config.toml
num_hidden_layers = 9
hidden_size = 160
n_experts = 40
experts_per_token = 3
d_expert = 64
d_shared_expert = 0
hidden_act = "swiglu"
moe_layers = [0, 1, 2, 3, 4, 5, 6, 7, 8]
router_score = "softmax"
normalize_top_k = true
routed_scale = 1.73
balance_loss = 0.0199
balance_bias = false
router_z_loss = 0.001
n_groups = 4
groups_per_token = 1
init_std_router = 0.00738
lr_router = 0.00143
num_attention_heads = 5
num_key_value_heads = 1
head_dim = 32
vocab_size = 8800
norm = "rmsnorm"
norm_place = "pre"
norm_eps = 1e-05
positions = "rope"
rope_theta = 10000.0
rope_fraction = 1.0
qk_norm = false
attn_scale = 0.177
tie_word_embeddings = true
parallel_block = false
init = "uniform"
init_std_qkv = 0.0606
init_std_o = 0.0
init_std_up = 0.0606
init_std_down = 0.0
optimizer = "soap_variant"
learning_rate = 0.00666
beta1 = 0.95
beta2 = 0.99
weight_decay = 0.045
lr_head = 0.0109
max_grad_norm = 1.0
warmup_steps = 200
schedule = "wsd"
decay_fraction = 0.775
decay_shape = "linear"
final_lr_fraction = 0.05
batch_tokens = 32768
max_seq_len = 512
doc_mask = true
train_tokens = 303700000
max_steps = 9269
dataset = "wikipedia_en"
Below are experts of layer 2 (counted from 0) of a mixture-of-experts language model. Rows are named gate (a neuron's input weights, with its number), up (a neuron's input weights, with its number) and show model dimensions 0-159. Each number is 128 + 24 x the weight over its row's rms, rounded and kept within 0 to 255. Numbers have three digits each.
Before each expert's rows: a language model's description of what the expert responds to. This comes from a sample of Wikipedia text that the model never trained on.

# expert 9
Description: Articles and determiners like the, The, this, of the, plus possessive 's, often opening a noun phrase, as in "rest of the".
gate0:106156134109144112134119137142090140188131100140135135108123107154148087090150114138176095163153127097126089150124161113110134086126133150183166122171124089123113121135138125129103096104107125122148130156171115145158167098100114198174141148134158116137107102136143147113125101152128120110117132128160130076133141138118104138115129124114144128132155147123150116150157142125076111158125165150162111179132130109126127113060126167140130144118128113182126141096147123158107091106113135
up0:122134115122142119139122144148124104096139141131122130103179138099121113090123130110133120113106141110168109124125080185113095145129120113104110149112104144146105147122139092131107136118120145144092152113100142130135119143171111129150136137110178149136113157067105103115077135114124082174154160155117119153143137118105136170113130158112100125151056133171098166110165148128123122148144121146114111089071144101155138167135146129131121084134131084113150110147099125120137185131179107
gate1:138109112131108142128108063164119149139127118137132141095121146120098122160126142132124114150151109155133128128079112106086066124105139113118127104172192159146084092156123130132138139164155120129197116116103111165135119117092136154132105104109143162127123093127154148092091115095166119132125121132108105113120176112119137167151106166151138116157128126145141117127143205136124137130141077149121150106134110118150123148121099131141139186149142109103165141120115146121122173124118104
up1:124094086131111132150119104131114096134149097126160144110111149145103103135120170126135116152136116126174093131097139139123106124117116113149140137141177120158138130125105169143156146120149123135184145110113091107101127098164111130122127133130117120142131152135185086078080091103163177152157127165145133157114180103089168157142129158128131132159125127136140126190161140155126128124107090138133189140096122163159129091113129092164122123110112108118164147112151121100156122143150145
gate2:091141121108126136118132146135120147138154129099130129152157143133144109158160136143125117128168194156088134193106124082101130136135189120145122135116125105101161095167118139188118131137137172103103153108153161132112160131105136079116140126152128187148116102132140132178147145164084129126131155147121092120100131146100128133130135139154121152133121147093122134151141178169150117116106126152109100125110109120142114084117078150140089112130148135149152165129165090103135140106102140
up2:085134112093135128147098095158147152064166123102104127111153174135112139125098174099111126169142149147157179116142115118172125065106165139110118142102140130146135136148113128145137163157132108142085178173139133132114125127153153088128142144112093134131142137138122161131171109101123137104121094149154088109145144151137132112133122132140137115137074133127143133091168093117129140103149120138145129121112097125119160141147125149170121066120154154180156119077113103131122131133134109
gate3:136143115118141140170167117125129149146093134166133121176102173090107166138156107159110148125096145144165115118109109121072116159120124127148123096129127167092151115095130130108134126137128111134122094145138142126097100115152113153136125161124138082133127167138089114130103122104162114108116128160146148124129124102155135185165109118137147125124122103147147140156114103152148083108114142152119184175143147104114113173125086131091127156083096154086135091131120127104093145168162168
up3:097096089124112133114168133111180131082159107159168123125142140186099159131115175058100152129135138184165155124114141131163150136174102124133119127084133116119115121143109119158113113111127084146148115126150122163148129189130136118129115150117149148143108105174125163113130184134098131108170128109148106118135140117135111105115146094135121129129132125139108134179138092115149108160122102123129106139115102117104116078152157129128120131161131136116078152174157159148138129134144124

# expert 16
Description: Digit tokens in years, scores, ages and table statistics, e.g. 2 starting 2016, 21–17, aged 23.
gate1:125185118145085160135145116146160129140125134090161162145112159107146105101121136137106176111133121148121155134196119116138078109123108129081129128095126115130139139129109134129122162149195122140119140136106159108104140134148140119133116112166123124084151139186119100177110112147082185120123131102092136114177135098178122108082112092124137122103142089120131150128154122126108144143129117166078090150117103113130129105128108117094126113159119110120138148131074136127113133106134144
up1:147078117128184193145113132095101156163159156106119095103114140104135128118153131090147117157093123093113139158069084115139114147104101112152140124164123131146121128132133117116145112160133158119129104116148078163146184138129134129100079125113127123175143126132113104127159118093115131122084121123119056127133119129127131099142147123131127159135148146134142119125120122120100102156140112107127101141124142123129132154152094118120117104135105139205155143144136133142141151189126070
gate2:157115108117158142156144123084168145150145137147154080139156071125131132107101143111139132126128124130158121106129125122086120132125157156092099110139153102117139079184108137153149181110130118117152125130163150123116093127120122145125150143147165096135123140105117080130189090140116141138139134161141149169070089146140107113126092134165165103092089124086085147107166123144099155100124104149156124134134117114109144129092127147153178128126107105152131102127133109149138162151147141
up2:092145133067115063127178144121141102088132097136117168120091110080127128111141117144153109115132163141135153129103089119160145136126127142157121134150145125154142174107145122132102125164095128121117143127141114124170176138131133092159100099121116167117177157138141156114111136152136161138166141140111151078164140124146096127123155100122142147133128120138086135145112152113121187121123167135134134136099121130147089170135173119138088176179124113120101150164142139110110149116125152
gate3:112130133131126201142121137113110116125101113108114153109154113090160073125146125157109118134096117114155121104113116117081121116172097145157088192131156133103111111136140150110119097072110113126127185152149135091097161138127065082137113124132172154146116138129166181155153118140135104139121149132141140141114154130129133135120150126125161126149117104134118082120089097109138145124146139113141120172144140126110131150143178136158131144162137143162106121108115093144139170171104114
up3:130123121111141118117124052115135123102135133142109119125154117161093112136157103153097145127172117130087096175139206139150109096113138125085159110152138119199134128136081108128118084152137077115121130116095098126107133142140111152099141125151123130102118101164146130129118096087075126136110118129156136104093160133114146182120153100126114123134115141125104107095161093133141102112136138147138082147094112136142138136118134136157108106121146132141135116124158103146149107073120091
gate4:167157084131092125167077127160134128116125099114110139134125151143155119138158126154171108101104113144191117134090142137109182142114097162111131137121168124116133145182142126119131140096115147131092104179135086131172124134121109074224096115116107109115117156143166159153146113145125130145143159134161110146130110105120131154144131149113119140124139135134125108149148128182131158089125127149137198139108126118116144115115092139130139165117131132108112124120120107142133124152132154
up4:140104153144102108133169081115107159146146142084154107139176137155139193182129134145104118134132153108135075114130149115126136111148109148099094103133109103097123122138137123141089150143135125156154153151127074111173080102147118141089109130089108128130151118155158143126155120118175132135087166149169092115105120113089121102122140119112176130130159134133119112139099136135071079142085116117131146100147087121132111138146145085134127107135121131125124130140097142147112099095153121

# expert 33
Description: Vowel-led syllable pieces deep inside longer or rare words, such as var-iet-ies, vol-um-es, inval-id, plus stray byte tokens in CJK text.
gate0:115116145147143140148139151100138117104152140123163110150099137099153084117082161148074127105142119137108150105096164108137135137116130124125155104139132062129131137124149135122172115090101169101090147098117122167115094153086133135102065139168112110172070121090097100135128087135097129148126112139113146179143101133135132132144142148062127151129148142118127124149136132120085114099128108160132129108147101149143133121089108141109145114122140100128118146088102163147162132102119103
up0:118110118088133138155150168115099103135163118155136111122135123082112144131104131135148155156121129170181143143177127145118146117180122168129088068131136124120093136110111101146130095120119132116126152129161117079109134135120136120148136134131171131091123158143121120179155172083132127174156150108132127128154115089156109163130126116134094129140143146137139082144129100110171167122171129104130090161148095136135066085121127108120155125146152129127139134159166115156131102129146169
gate1:102173154123136134131189097125134122099124130126109112135146178145113118115108131136112178118130142124152165139169099120120114129172151108102122098175116097102110124081157118097185103140109092165124176161167100108138108133122092128162147117145076131090106151115162126163125111113139147102128128103150101134175129164135108139153138114093168124132102098164107109123160150141089131140159115152136072127118140139098123128165130113150126131149083110127102106133124133108142152124104119
up1:120100100120121092158101137141107117144112106093163100107133150163145165123125127176111185119137133115170185160172135130116123108144110119129119125174132079134137095116135145102134098131100086125096150122125098123139121120106139112173137091160141121099149139108131111137123086144126127139181132102151143157124144139156078138083167168130136088147107110163133129127115137143158143189090110131135113138124081149122135156144124182171119144122103118170133120118150131129102141092128140
gate2:129140149128128125142121119144172104156157131112103122085095101109120156105115140140108120111099128110085085092058131127130097130105107148152100139145112154121160131123146116151107142085119147116144153102149141108136163124136121140130113117119140109132127131129111206112083126114109136129128139156121113172116128095080118109096151099129132112123169137156111167130130148116139140127175119069139150122101160111134141134133148075125133150037158093120152149171129118146125139102163123
up2:127125116094142099113116161098124117114100095139121120123150101169130122118122105147166144123126095152137143120092082103151143127127132102114143107122122110110139106124149131133131117170121116095094135181151149122122085117145119106087144129158150139129120124123153133119132184112146117122146151102130154121157164150149194154131131118095141137122131139114079112216135125135109151148089150147120138131127150142109111106133099179118114051159136153125162107118193113090118129147093159
gate3:109081120124146104140148104148108165119167147118170119142113132107124175125132105109115140162154128089097178141130122111139094122128133120108112124159122124125089100144129112100127102120089108107104143120090173117135134135152128149165168124123131141146127129121134093083103125162128108153134107188134135081137162122094092139098112094126138133137085133161142114140122095090105150155130089091090098176153140169148127150087160183140108125121129156178110122106137113152166132120128152
up3:162119135149147126168107110104072156140145145103160126162178145093146172118093151134120167151155150086087142091138142155142112127135110097124162164142138155126100117136144129118134125073137116156094129116130133132143147143142141126159172149125195147160074111099100140116142143146137100090122111147130147102135127098122106154137094156167120116132112119134164105133122117135104130142153128122113094152143113122175165097118129116128088165132143139142122129105101079098132153143121067

# expert 11
Description: Single digits and small numbers beginning a figure, especially the 1 of years in office spans, dates, times and table cells.
gate1:124113088120110141121132078096153161166131098096114099135117172145174158156130104120133159127138096136139138126139116187086131117155126159115127140112103133160134140132097173122188110102185137132115154091139098112156151125123115122139130117127097133175141115144123128108114119154122103083110153099154123144155122093113126131146126141116120161094126127102122155118124154103124142103136085121109189099117162141148132069124151135141124105138141110099151110109092082109151113158144187
up1:153111093148154122148147129091126127118123088112163139143129147145147144153106131107126156105214125164144121144126096115123142103096141138118119158112115163088164097152153114132188101122216100164162112119175101119111127179115165118110168109108115136107150132165133133119120099121153129132141114091144134135169092115101161119131125118167135107145122163131138128157118090139119118139138148156121131102141135135105139161131124130146101090168101106114134121122127102130069107139140138
gate2:132144101149148095126159176128115097149177124120110117157154137122115111095142119109112116090108104144138111146114106126111127121104072124121105132116148174110094067124122143150138114106157074112109164118153126129146124152145120136082098124162128092136161111125126126090165135128117141167109110122110125138145122123130060143127153167123143099142156149143134122139099126160158143137116150131113123146125128119092140159122167128133107058131129140102122119098161144054095178097110162
up2:119118113136114127114125137113133093150131128153143154116102125145126109151108107150107160162154149134141159139102070124081150182122128141117130163076170128115077137139095113126079153127119176146126134106146134140139136147171112107100119104142166134125116126149138115131071123146096122169068142106133119113155128104111095156096136139128116159125122110144154117119137162110111136129113149152166125104148143120105111137091113169128098056132150157131149081134111100096093137079158112
gate3:104136073146118149154125136153142113143059099148130128166091156138131102124142112144104137098105136119110155121117124114127149154097140105114185105104131086123121134121129088113104158100128098113134108140081167144120146146114106124144133107129136128160137132134097142126124109113093163152161130125128114180169115145144178162131111081128142109144112076127133160105127103113135083056125126115108176140099146156149174139150116160145092132125120094105120164102102119127133124131105086
up3:098103163115148177109090082153143153079144147138105136153148127106125118093109115137099127156130074144113132091115155100158140126114135087190109138140108158170101137126130153091158103117134122172134128112132136128086088129107142137124151097138129099162160153152115160121112142147193137131143140137126152140151153153173131124153110115158125102138106163103171168125097131086158151116145102146091135095148142132130117127107109080138116109129149136167142136123168100142127160135108130
gate4:128110126104177145136114122110122160169071070112148132151146137133149109147147158158170102113152127126160105082130121123113118139143183166129085071127153108077116115143120123186114115130094124123154135150116127114114168105105125114141137144071122101149076110112131123166138105104114125133089124154128128130145133152115132118149144178120119128118144127100121108152101129124103149160150139091137133124115136143114140129152162133138181128115107097086133075153125140162138122087090150
up4:061150162145144129121136159134104122132122086132116141102096181130131164133086189156123053171149085139073110130141116124107137084108161121147122115109118128132121124161124100099154132131099116135132099125134131093152176115105124077147134119171113124110145135147164112144113158134131151125121105142120155109118165107137118128103105149151135089136075115117129153088146097115127148135145119184100088120140134152139146160096123119124155136163108113111146144128108117117102151113135166

# expert 35
Description: Closing parentheses, quotes, plural -s, -ing and heading markers that end a phrase, such as runner-ups), records), "Say It".
gate1:142115133084138130119111168159119141174111094132085150159119157161124154145148174116131121137127135075135131102123182147156103122109146133122105116092108123095134126126105136124138110105163155125189151138126135124170120143129097163162156142108153123195120141119126134128130119131113127114135165098137121142176143150135140113083119115119104122137103119166146121135101097072101151123181127128147129121115153131134135148119152110177126119092144156128110130130117179143115078110195169
up1:119118070129139150106128071102083078144143122156126117134101132135140130098133116116092173094114129144117132131104124103150152124124152121152116180141119136115078127125132132123164151127163152159082160116117142091107166126104133089086091120113142121108106094120143097108145110125174131135052092127133101140103110113108158132145105120141114116153113142139101143125133139068131114119086167110120142165126099099137113172123091130113124094145121135119151118118087131090078132124117109
gate2:137136127194130137125118180136121131137104133186143084109132162114124102120124124151096166115150185114114084118144088159123122145115117157141086162088108144139149119144106125157154116141137095105159115149124116113163124110095136103174120142166093155123122128075152079144152103088140097138130121133142126108148107136156146155072136140161103102106143136103119125132128100102132117120156120126137137126113131131120132147091092150169141176124123122170110138117085107146142183162118139
up2:068155154102109132112100135124096159098131197160139152160070134148101095141094133074136134176140172130124132132152114159122129144119176109143134097139127138151103148093114118123124116154087114136109119110121129160172111135146148070098139090134101114150120120131126159154141166096096141111111142154118119139132112140118141118146147153106097154110127137102150123132149122141158120112132130151096123157122138151072139108106087196136157165102094165136138130113134104123142109133150119
gate3:179132152134138132126167121121150154154134101139146141080104145162137133135091100145114131122128150117103137078137127143111108148134107122120135164136097175175108107149094131094130182111124132183133150115106083132140123088126120126154129088129162159170156113142118170108103122156139134130088133181160119170140186087131117128125126128134138112175150118150147116116112137093114163109139124142136101128164092082133102100134129113140079152156146104102130120161105144133126107170114117
up3:150151136132112115114149095061137115129092155127105117124111114108150087064119136139122139131107140136121126077115121145099111139146129144158146108167151135169110136108092145090113111144145161148135156122142098122165115111152090169165167104125100142096117149103129117118105137176123110157127123132160151168115137096133149138159124121113154088122161123176123114109134099070116143112150170094158162132139135077144109091149143101137121099154160090114112142155134162099118099123141118
gate4:137106152123111130125133122111115188128103109143129114044110136125136121109116091152137098162160143122103140116132138158148104081124111117087138120108157104160123137130107129140149127138151110153134134098104101167089124138098151148123106138078094171100137152163131143082147130122119160162090140122143111138114075107121104139131077129175149123113126132118076113156136137155119096140162114145108110115138086162115112098136180131080147145110162140135123097123123135173139104096100124
up4:127155094115140158174106132144159099141161129107113106153125126115116088140119130119161131128082144135143144088123105101123145169124142122134148108147131132134117111135112158134118124074123162140092087117150147112142141136168139142085130135158160119132136173113105130177152114096180099093138126147149168108147141112132091110123149155111108155154138125133186142105138099119166168165102184145135111146122111136171116113098101155178139114153071146148111108164141115143136142125135083

# expert 32
Description: Nationality and country names and the last digits of years, such as US, South Africa, European, 017 in 2017.
gate3:169122108107111123109132132115144180170120124102125147054131113139156159117106135140154103108141125152204106091139127139134133122102114192110109110121168145136154174126143113117122164154072131121110099115076100117155108080138143141165127117100143108153139146150190146131102095141134140109119130128151102128106166114127125114134126159120142074121136120133112120108152118127115164141149089099173163114108112101134133112108147108106108140103104132122093122130111126128121106184128122
up3:124116153174150133104176123133142122091153141136114133163114132089126134104142121121139132111137143130146110172126120134154124156125131141144192138138162161133146095145052158101112111119132127174145149155125172163168103182116119133120106132117128126137112117076125149135128151103115170136152154126125160109095081129140122139115119116099134157096139097135125125109131133130120113146191105142132149110114139154088146129149138067116163141107128130144122148172152140076148145088086167
gate4:095103109150122107146143127115095155142114108148190102074135135174151146115120133130125108139143178089113199139120134148179102142141112139092140144156123157138131137131108102132145132130113055133107109109134146135153121143125131167133098143179115092115153093071125153159083127076114112140128114130130109127124137131130104160131143166148098115146105112121105115135094097135159127149173136164116121149105105156101116129134175124186132094138118148133148169128142128130133137129146111
up4:112105106080151133104078098116065106126152085113140135150153111142135131077152116116135160129085123165140092115109131138130128137133109121145113083134135129120112132078138151168144106127094120144118133156165081084150129111128140124147100166122121151134079109114130143128103111133116147134108101104093108131145108171100097138101132138089127142143103126187113112154142128133218128157142119111134085121174131115114159138128152160157142121132155163124133134130149104129146096152142150
gate5:096144121117161125119101104116062125130147126088122094133115155151096141119116104147134074096107115126127140156104099162131107163146104160115100117118118114108150130116123111134159095145142096165083104191140137147158081130116146150120138120146133129139164121139149138141128158112117150132116114100118176165112149169084147115162161150168099115098111139139125153102129127149145096133181128163139106188140128102120153088068158149112104124123168156114125121147155133137112116113123130
up5:144160111124136150121127151102139097120120122143131108111117124163140168163131112146108104175140127119121155138094119170100123127118128093155170116101136120149126105140147162083109070152141129118184107113126119170155135137136135139112122102105077110137131100119130110126164113144087102137119111122148099175126048183139127132119111114129101172112108143105128166109112079127175091158112139144103114111153173139157097123150165150128152126105123146168113127129116137161150102109107107
gate6:134130120115092169144145146153167181156127084151109174140147143130130115121119139128149184097128130142131099149090148148110139102142079077102131121182154115146130102146115156123139121134133094127102090131105116128129132120129115149151112144166141151088158098158169105138129125173134150117122137117130094102095144123166097137088139082130142146105128126148113153085133143165099122143107133151177129135174151141142137132154131119138098144152150175061103140106129161137157137142117157
up6:128154153146135105130149149117093144159106106173104140145112139113151123116134123119124173135120124155109156136080121125157140112161145112131160126133130097120178162107183142147140108110118150169152115160126099099160058122154125139079147163106147151085128126139151126115093150135091165096133130113092131100118156140083098084111110122119110145124141097088098105087158108136094113078128160132149152151143119088153130128137139131125141149131141158124083139141126119108147080108121166

# expert 4
Description: Words such as the, 's, was, the new, and participles after "It was" in biographical and species articles, e.g. described, located.
gate2:119128114099144101137148159137138121140105114062119091135132102153115148112127158134147115143120115133106131059144151164119152112150086119147100161117150124121121104101146057137096110128111110144111143138118157111102122056151118125113112106129107138152167136123124157116130098132107106125114131104122119128127160119103115141108184130114127120145115132101122167140093129091110154160149072181144110109104078111105139101155150143153073154114092084148121112144131158166132141125111152
up2:131125147078126163098130150106141106126180158124132152139126116148130108138124149108101138136143139178183109165131144094088120123152117107151133116120104111103108146134104111115089128116165149138162133089138124133119114150146060084124139114129132119103115143104118113120159129117159082166138137150100113104097113171150141102147152111145111132122141140165157145128152112161164152145139081115133136141106179123171124114067112157142146098144105124139163152142130116139186159076127157
gate3:173140127168107101112064101111143128161117111128091081135116105120111158156139112143082122150125115137105130156122120130134167134112133122079114160123110118153150139140182189145133159132178126134136145128153101123080148152120107114115123126100120128104121171095108171114128123123097145140156097157138146121126104086098154143126134163095131131099135146128144087130132095115121115119140115170091134083146091108172131125085139103178169129139149109139079146117130116121151157136109135
up3:115128086143110079125133152125141081122099117134132095124154114124127169135206128147063124163145145127123125131115137109150139108143120114095128149079134115116120113131125109132135113136145112134147120119153080153126108150099104152140107080097122126161113175141116162152130137158104122163176132143117155175101122123108139176070145138142139129157161175141123076171112130084122132121131134130148092150170104128146123161129120141135113136127139126121122194117110127101137111166112096
gate4:153115148120163116175095122165130151090144141137152127093125136073122144127105109120156081107136122096103130175124129145093128149114133152121106119158114140149149150133139121126093162119129155105146110157102143116092116167152139179096136089127129129070124120136166164170112124108213110111109135111127156068121152129140136113145133125136119116131144144117156132118142103092146144150149105151126111157096148149072110118146094122110154144143142120125127137099165171167143090109141106
up4:119165105112135093098108162108142075136125168144126158110117107130153122133137147147119127133108158153167161075099153183129111125166136160141159109133136108166113063129150125130118115093122130127178141095103150150161148094136097128112129136147101107140117146156079148131142120131107121088133132123111150161129139148110103141133137132176145109120150132158127124144115149132151114078139081160085114149121094106172132110172099120139113141110118163153169102094085105142104117141099139
gate5:164137121091144120148105124146121130094129123122124120166133155094135104159124140149160116158167125128184174130129134092098125137112107086121129156134167155165123090151123124132115164157141145128130147104087095141123120118182132096115082139048130141081091138135132145072148119115142132159116143113104143161115157087119101134147162122120139142113111129137111121137104128110099139104122117092141108157134119143125138105156120114096156136125119080136124152132106141157114191095152071
up5:098133181146134139136139082105154144090119104106156152119111153112133104108150110152151132153147117113088152136123117105174148118098120112152122138108094147070143178142134126116142130135065114131161111142143130113139138138151181123185141092170126119165126106136119122130098167129104140133132161127144129107099132143107131186117083049124113138121125145121137151113123115149142151123093158148084089125129126109127110186086109127143102120155127141129113154111137120086134093137110136

# expert 31
Description: Syllables right after a word's opening letters, such as Dur in Durham, Administ, situ, intend, ul in circulation.
gate0:123143156118098159115139122152102122105108149129128085169139118124151114122154160126153133176144113162157138109129157135115112137110128107149130122117143160132106142129091139121140127121105113161092167120115127130150128137083110097099079143122165126103162077133131095145113144133135132136155116142146080099172164095111113102140137170089140129123156116182127152106091106113134147151144083148167118156125118113113126114107105099128128126062109094163133103116125094146107211134164128
up0:126119100150111151126138113085150155107141134137132189173149140119139115109124168163148110097126133098144133075109125135121096146155132094105126163090128134125130119142140110147136142143110120117146095142111129107129095126155059178129148140107137106159076139129168181151125147142110138121129130099113142095076150080128127132163134115136141134134113171123150114131108109121119147164086115131080128103125146125100128189135118122129128125117133061087137150120106166096099088092135135
gate1:131104142141115080148115133066121080145127113127159109111138148095137151099098138164183113134121051170132119115123160092120128121114125102165139141142120125131158168070129158095126122128132110141108148108070110143158129104098143102102125123131089128104130136119158115113120139102121097157115079133101101088152184133121140083104128099140128110131161098136161124152150079101128162105136136139153128122121131105140113139152147133115125147155116124140156134147143128125165151092142081
up1:140126077132145110094123110145141100105122142124123159111121095137104118133124151146092127108114108105163149155111130124148127129140123166148122121129171123099098097146084122139088137122121152091122146064144157114104154113112110149141089125122144135150137134087155115107145080146114132143103105137126137136101131211123125126109162150164168108122142133165103134144123101129179141178188122134159139136133133138179147084097116131094079131115143148124146148103126133149094097120140181
gate2:171119112116147116121108141158128108145158160110101135125078109093126072127135089109140138106181171128110113148117157143149107155099166125144094116145093134135167101140136104125116141149136107132145120105108138132110163169133106121106132122113092119115169122167152132132122120143081129137092159103125139131127125139163123110124141148114130104090119091048082129132116182179166113175125117139089159150144107145144173101120107171108157123117150115121147128146149128139135140160121095
up2:136125126135144121136105088103156114107095122124131164146179142162117133163139117134149143141104124148101153127117160089138144107162135115130167142161123160195124116137103158131149085110099123124116077133123116142139095112129165146072095147140133122100114176153111114115146133124129140124090124103190116125153142127140105119124110123151129189170122114133134165131140107113180110100136158098097110094175143077136135101124167133129120128099082108101140120154098138157123107141115089
gate3:140130119137089132115146134110093113144149112148104105115130132107151155110110147156127165117132137098144095108140129128094160145123133154116131096171186141113121121097155132108137106099105122137136129111150135093116106157093105128145132134127114102139131168133148069138096156156146129174137123127128079128085161086105171133097151094144120146128112154107167123161142117116090104137167145180122131143093072108129118171105128112129079137137122154126153153176110124127187179142155139
up3:118146146127136115157088087124134136117173129146082143139128113126143130099132104117136102155121154161109103141143111111140145118127149155121121101128101149107090104144119097154107133112124064106085125131150064093106148105129131094112103144142130128133133121132130168152129140071092103123104131126103160132113112130130161082151062124079104159109141144123092117125095127150163105090120138066116117095159113133100144098142102110116179171129110113135087108141107128132097107099134109

# expert 34
Description: Final digit groups of years and numbers (2010, 2023, 2,249) and political terms like legislative, electoral, governor, vice.
gate3:155123155134142112134109154136127130176147104146132143154127149155129131119140108118123102135130149141106107112155134081171114148129119107143152161088163159139106136089160089154109138135123079130155094133123180143121148134154088139136116138129086192168138097099087098150082087132128101144162090117119128079123138154090110128109152123096132119112105114149101110127112105119107096130160157160141109143118132157161102138126143114156130138061118159100124139142086094144093121157141110
up3:172138121132116149116116137088145120097120134121113127113167150136119136088166137111096125154123115126120150121158129141151131102108138165138128099110045135111101140123098131094160101089111098141103123139109136143167124118109111110122164104103138123114109152122115119165104097101120116129106148139104156160141106155169107095108113122088149114117117160132173160098114143140148044140088137147146098149132093109149148178161103143135120095102092112122115133125139114111125175139073158
gate4:113110103155155116138120127123118111158104082112094127133163100115133081098110106139147139124115113132124081113081159112123113117097137108140139160124109122130097142145113114075138133124181118163110114137105125108085138132157122096139134137113139168083173112122170155140124125112144151132170146128153107093127135138135132142133114141102119123101083103157160162087131126085121157125082118102111119134074070079174143155098093133166119163168117125136140125128129132134141171167139118
up4:128154168102118077128134130125121150155177145082134141108147107132159126124122125123109088135133124123143097132093106132138093096103087142102155121095116103122140140095106129144141175083116126097155154098134136152143123089117082130153112105174149128135085165124118134116113106082136142171113151135134167128131141108146123098102095162151135118114137128128124129109130126120070151104152103113169170151089114121112106108122162113082130136123106107100101139189139148130156107193123151
gate5:146119160133107119136118130143154081067137133138124140115083154134084145131133131087115173148120092092106118147159136105151106135127122146100162144120171088132135112120157167164129119096135160111070154146107123141129082102098127141150166121107155143119128066161129120129091121138116110128063132121161105141130145168104103099138126152136134122135130184116104140157124124134127137164183122134135093112127135147128150124120096143136146130126146147100105127094049139117155118109120131
up5:159168062153132148138131151103060128119101108157113119149120148134124105099154132142076105111113141115152171091163137129110137114135164162129147099118132154139109129132114135116138117123132095157184139147128126105125147072124125128120088154112104137172145158155138124118170139109096141089138106135151124150115157101146087130094114115119117109150160129152088087138149155107143132134118103138130167102160116144108118090133139139109125095132152086096145072165104164162099126117118123
gate6:142135135107127089123095120082152152129112156137167143147116068134140146146140136133105147140126126122138114175143101108146162094111111102139102182139134152121143091150149164131105103112106097155146151073133156139131137145125118121155156105154120133101132142147158098107113119103147107153141151082167157118147144127120128126109109087172121143177146147173103129135112107134077119098138140117118103137119151153161126099141097123122141150162133099055127128172141126091130151110150069
up6:116135108156150117086158109167145125071103131149088132125106110159106141124124111090117135093127085126116108093128128139183120119121124129131147110107081137121162131118115141123153173134130095173126097090095123110130163129119111119105160094132121143140135117125138139136146130125144117145164120150152090102122110093109094157173162100134107142138186169152153138127143132108100184126087120067112146169141132102120116137077152112115144110140115120104130125160130139125086103063128134